config.yaml
norm: "layernorm"
attn_scale: 0.125
init_std_o: 0.0323
decay_fraction: 0.594
Below are experts of layer 5 (counted from 0) of a mixture-of-experts language model. Rows are named router (the router's row for the expert) and show model dimensions 0-223. Each number is 500 + 25 x the weight over its row's rms, rounded and kept within 0 to 999. Numbers have three digits each.
Before each expert's rows: a language model's description of what the expert responds to; "raises" lists some tokens whose logits its average output raises strongly, later layers aside. This comes from a sample of Wikipedia text that the model never trained on.

# expert 0
Linking prepositions, separators
raises: "ture", " mph", ")\"", "itude", "ler", "ability"
router:525465508520481520451503511498513531532489531478468476513518506481489536502513551530515517471478489538473490463505522546483491532521488473466503535475471536482469529500463490529468521466473460510477526529505476462481505471514474525494494478483493495525536526521497490525473514511494529530481524522459492464521515460526464556484512536540526531482510536510461466523482539508499484476499492504527528522538530495472548528552530523488526492469497513530473541479513540469523480467535514522499528521476521521523512486513527521514518500461487525476508460494497530485493503528512473473525502472526472486467472495530459527492512527518531493527463479454500533497491495494490543461519

# expert 41
Table header cells
raises: " Location", "nov", "gin", " effect", " herself", "ott"
router:522475527524477514498470463493522502548491524493468476530508482481487464493513509517525511469471483498489480471478486511478497534504475475489481517478469532476458522539486536544480495476458488518480513532512494458460518481528446513494517472506494455533532538508500511538473516511483500524485533506463506453491533502515499521481497528541526512483472533476475467528490548524503469467505507499501529513511509496461496532516506515496521480492492555557458525464532531496535498447530531505485500524470530529511515505506533523539524472473483537476500470509466507471482540540507502477497487498523492493510475453538454540472508512513511489515489475455522505512467467501501528441521

# expert 6
Determiners and possessives
raises: "ncies", "athlon", " touchdowns", "iness", " percentage", " =="
router:528465528516470503484506494488501500534474535475475467521532490488475505478511543536525527469492483535509484458481521527503511534526498469502489518475464530486469537516463511533470488469469471496469537529512487481480500468514466532476498481474479495525528533517491488517467522516491519539488538465451519463497530475492495497475522535541521526471516547500469462528475544518534490476505473485523525509532508477476517542524528525494518499500511507525476541470529534486517469468531523525478531519477530527518509499529526512525524480483487526468509463515504518492497529537515491479543509470528470524473468489533459529479521520496531482540460476453519512496482472496478539457521

# expert 52
Pronouns and name ends
raises: "iti", " stage", " step", "door", " bronze"
router:529507510508484499510517475436499496511495530506469473526504441487475523490517540516530510466491457519487476453490491555510520516509489468502466527474453548484472514513480520528449499476468518479480545518514486488486518490495465515493516462470463484527549512500498494534465505516458535488475547497465528501480500503506517519478484513535520522486485533468496467519500555533484485471488501469516526536496532495480513532519509539511512480513485537529457521473508556464518471461529541527474485551480489520516487501498527529515532475491465530487500475527484515476474497541498517490542496488504513495476494454532496518517488494529509501513484486469511505517490438499479541466534

# expert 39
Common action verbs
raises: "ably", "able", " stores", "cious", "ful", "Species"
router:528491531507474493448525502505497503537486518443494454525511484475479510458516492534521505469474485537542472482522476533560478522500475462517519524482486528487477532501458509525478485463468476472469533527518494475492517492504476507502482448453485485523517518536492494495472514544487516549491508449465481464487555553524490501487526521535490540481465530492470468532497531510516498504493475454520532509519517464490479520525521509493504511487521493535469539481519500469528486473521515503519570525511514526500482515507534517508512474485464497485507468491512501493505495532468520455501491524544494489541483506527473533482525525520519475540464500474506531473479495501503525468524

# expert 22
Sentence starts and endings
raises: ".", "\n", "stan"
router:516498515531470514475477477527539469491487517477497480532522506504472484521523488502558555466486482518517502480498507502493467496536480466502464521464457523476465543499487519508452506479465503493458511527524483501454519476505478547493554489510478483537530547481502529501472498519502530512465500512472534489468520509506464510471479530532527536462488532483486447537483534548502478481492493510497547512510513471501504513516521506503551487468511523525475535492512519511493477481537541488502493535471523542507512463533529511536515470498496535483474460508461535471477527513507494482515506504530484498502479463536455526494491501508516477508474458466507495495465470505462537464541

# expert 33
Prepositions in, for
raises: " the", " his", " addition", " their", " a", " its"
router:527459482521481515486470492498545497511493552479471466523535461494466513473538513522518551486467486527495489479496490499501486535530482478482467535468473538481489523516466533548460487478466464510499523518519495448465516483518480538481530483472495482502522502508502485532464496548474508520491545487472518468504510500532478497462497532520514542476482539481493470514498523540506451503492486477495540537515503480470533529500527528489529480484521524527478520477511520491499479468517550519524508519480521518515501485528540515530518472486465509489483480536484533458480542523484492475552486502518477505470474472532460530470521509523535479520483472479527495502469475496457528464521

# expert 34
Definite article
raises: " latter", " same", " last"
router:517475517546480519479496481486519505528467531496462462563528474455480476469523514513518532465485479542486484476493487538506503541533505486495468518480466509486461538538463514524464496466464472496489521522536499481473526482499468537489530482489476499528526522497488509529466530503475518518476522488470507485476496505516506482478500510529547532499494538481482471517508544540502474470508503486510546539526520505495514521520510525493527493479499543527482518462525552516531467444546551516482521522466511524519495505501511502539537477464466524486518453533471527481470515507522507482533486508496476480496497469530480534486512530499533470505487488481521504489457466487473525470534

# expert 42
Nouns after prepositions, line ends
raises: ";", " for", ".", " as", " since", ","
router:535481496523472524494498472524501489511455521514496482514503490504484481480531505512552548452459502521513505463498502474508464514509463448465504517460462532488467527542474529502476555478482476493498559513525489468490517483534469531519495501480478490546532514508454524528467493517505508502491488494456513485456541511537457519470491549539518517484491528491466467513507534541499479510518516476497522507515507499497480533540505540484507448481505516521472520474518527478542462482493522533470533520472531542530513485498534500529535476483476541476484483507501520455472503538492486497517463487498521488463498486528481534489522496501490502486473486465553500476494508493481531467474

# expert 28
Career-verb prepositions
raises: " the", " a", " that", " either", " this", " them"
router:524499480517453521484496497482523510518513507482484467518527449472454489505529517531503532469441486534518481453494510538492494523520472468477451509474489519462464517525468505552464527479463499495494526526533490470485531466509467519468530486492496517507525531512487509530464503533486512517461507497474510476475513508509471488452511523529522516463500536483496477531459562542471473490504481482513548520493511490469498536523543537494536490487516506536505535467505531487499468482514538513492507533465515528524527489530563511518516488456479538472505475508463534455476504513490508487536473484515490475486497475504474525488529483525511488521454483486498498484477511492475535467509

# expert 13
Line breaks and quotes
raises: "===", "A", "\"", "The", "\").", "..."
router:532467525532466526489483487485527496518464537505504497551549479490473508488518531522530542489456497531515467466471506534488487535533500485478486538466481523478452533523479541508438489476467478487494547536522513472469497481526475506484504476486492494518527533494476516500470517523477524518473523501462504481472523537509485506473510518528517538467478531473488450531506529508496474478492488500502516553516520487474518511519543519507529479483496507557481522464526513500497473475535531498485489521458520531508512485520536517522524461454482532488495474512462533456450504505504492496550499491495470504470496475523485539484504489518532491529473475472542498494463474477471516480505

# expert 58
South Asian name pieces
raises: " as", " such", ".", ",", " her", " its"
router:504489510515477533485486484498501477504479520518500480532509514486496465458522476561509552451492483518485504495499498524450458534550497456497465521464466514498452554531465532515500505484477511487474566527528498497470510521534488504468506495514457496519522547503511537529471488492445537487459512518480491494460562502490490503478534500532505515470498476492486473536485541489499468480474497505503504541488523499489501572527502495500493474497507505529466491488528504508505462470508517490486518518449491516535522514542508514535520473480488489441475482496482548501498527522488495497525497518502513462490478479520484540473530529507528488519490464477532498504459482505469514460527

# expert 32
Name-initial words
raises: "istic", "Personal", "ン", "enberg", "lich"
router:523463540523480512501500488502489528531492551491499484533502520479485505468518526526514503475489490519544486506459506531482532518508485539511475521486467524453491530510444521523495457462484460465427519510517501488485481487502469512491505488479462434524506523547508506511468507521507533513477538463466522470485515523516497475486496546530528520485475547506479469537492525558528517504426466470476518501538507477484496510519514519493536527490495522515504536484509512528521474475529520508531484515501512525518522490515523503500522506492516515466487471498513485488505502537456477477528498508520460496495492489528467515441522540522512485535459505481504509541492446497499527459517

# expert 27
Article after preposition
raises: " ====", "====", " best", " hold"
router:520488501517486510490501471518495492525465513487446476545523464481462490500520506472534539462460504545509519474494476488501482508508503480485475514493481545496471518523481522504493507451516474491503533525524520479469497484523456527483489520466465516534540515513477500518461505509504535510474539495461528479482518518491472509467503525519535521491500546499462469487491524518502470480501507467506534524512480490507515512520497529483520450480523545527484519483529549510518464475555558493487552491481529518531513505495528495523543485456474540444466457489503498489485483535482481475526461489511494537499471488530481512483461504536515494509481461467518532500483513486452559477510

# expert 4
Infobox labels and separators
raises: " (0)", " (1)", " (8)", " (10)", " (5)", " (4)"
router:523483482522491514455500457488514481563499503519483454522519491483480503481526519530519523461477492509497487492488512519513503532529492471448462528454476520478459507523480527516493527459479497472495557523503486493471517488514478515505507494488476482519514515526483500517463529509471526513476524503454514496515543486525483492493503506542516485479510536509485449506487517550489460477509511487510531518536545482463476516527509534498542478507494522501495507467560533475506478469529541516471495520473497527526481535515540537551537463492478523460488476519457509453477497515511515461524489487514511524513496454523462524477534494536515479521485482472542525472473500485474538457521

# expert 19
Determiners after prepositions
raises: "ncies", "$", "ement"
router:518488502520501516485457486487522465535468521495498452529551483495504527476534525540525534460455464524502501456509470504463511538525488499478501518488443520477455503520478514537482527480477520474473530526537483488480506470550478499480502488496489501532513547497473499536476510524472507527497503466474537454470524491546496508487516529523509544499484542484481447552493492521501479520487509493500536523513491514497492506508537547472504472476509514500478495465539526492546463463519550516489496518459525530512508464519519498529510481470479549460465481528504523443501525534505496468529510499520504487489524487516473531501516495480530481517493475477504514481484482485454521473481

# expert 63
Election and sports tables
raises: "iness", "ography", "ise", "iz", "ize", "ivity"
router:538478512524502528504481480471509472532461522492466484528540483489469506514549520499512528458496504518507499478518490499527515562514481469479468530485464537463473530505485531515441488487497470506473514530521494476476530454492474517474526483482492492530515537515494503521504538517487508514455517506467522468495523505508471505480498516537523511497485548461487465518481523528546455481500465488521536505495530486495487510511543553492543462491509499525495532470512531486493485441559533518487501534466520501510487476496515525510518460459506546475499470545499521452492520533494498503511484470540488498499483462536467520532511499515519466525479497486522507480487464493471549472520

# expert 62
Word suffixes, adjectives
raises: " edition", " release", " download", " 2023."
router:520459492530506495487499504550476527542484526470503520519508534493516478428522528539509521476471491510505485491498486488554475533503479478500489498474460517471480534517469514534499494480483468514502531510504489459464446459516485515482506478503476473529525519503510469498471533511516524515494533504470498456524531478504518536469490521533518520482501521496509454523437517486463472494495441509485526487519519430476468519514547525487493483472494476507475523494530545475514495488491528536517500525508512547526485484539529532514505492468514515495472482472535505483493486520530493465500548527525471493478480488530473535510492534484512505536458496465540523506485500479526539485542

# expert 48
Numbers and units
raises: "iformes", "cious", " guilty", "phone", " occurred", " votes"
router:518480520524492497470502484517535508550484546483483507521516464460486522456512539526510523471505495522483493486441476538510508529511505449452532520488468536473473533475474514526461508468484475490479531513501485482491521482505483523460516467507487485519524523540496480517482518508507518534482539470461483476485514525530502549466477518548501521478511539485479465531468529518459493509497465547534508501513484498471528539532512517487506501492495519511479534487531514493504488471533508491470555522479530525531532464503517523506514496500496530486508459542527525484512523524525461491522495514502467546461457489526464524459512534498524498536466476462520515473489465487490525476514

# expert 44
Place-name pieces
raises: "ei", "ow", "ot", " Area", "y", "eur"
router:511475491529459536507494455487508479539480527498424482548508495501475505481502542513520533472489458514467490492526504528477511529547490484503476518495490532474469499543471494520480493468478481487499525516534485472498552491525465496462532503503502476510548502491480551507509516515474536503467533519488502462500534495526465490442512528541526507475507543501515453522465522512490492486489513500533504564505518519473489530516508528499503497508502541510483539458508509485521460476498520490492524531455491508515516485518505523524523468495474538474479459519486515440494499521507497473523495539518484490501476472509458528523517490537522471540465473480527477520470479478468536482532

# expert 16
Surname endings
raises: ",", " and", " (", " of", "-", ":"
router:518493512531436511488460455486508484548461547513487476502505491488505491448522513527510532465475482532470503483507504521498477526548483473476480525466466523475483547507472509521479492504458487510485538524526491466479538480531475515484505501505478478520514539477482518497462511524448518548471494492477524481510537479514489488483513512512524495441492503468488485509483556512503472464466497474518518540498490472475493544531540551509531475462509493509458517458530503489509484484528517512511519521466494518516493527504501511523527476495459530464484471513495523499497538540486517487497490528509500447501484457503488521457527512516545515489508473468541505487447494477505528456518

# expert 46
Foreign name syllables
raises: "coming", "come", " Pradesh", "ibn", "ffe", "ibility"
router:509478493519456495512483475520510488544489537476472477525518501474500510520514532545528511468489519518486485476507520530491490529520509485479517506475461522501474547515460538527481486475480479508471508532505507480488501483498480526491511458490489509535523514536485491493472512527499502508492539483457519458457529487502511543508523526534538525469529536492480464529485535529524502480553476513539517522520500491480467527537522519480534498483519520507471532467536520490510482470517522488547515537483526520529559494482524532528519495493477517470526456517495509478502526533447470457523488483512459464444488501538460520489519520522528466548466470461507523484490483499501545466503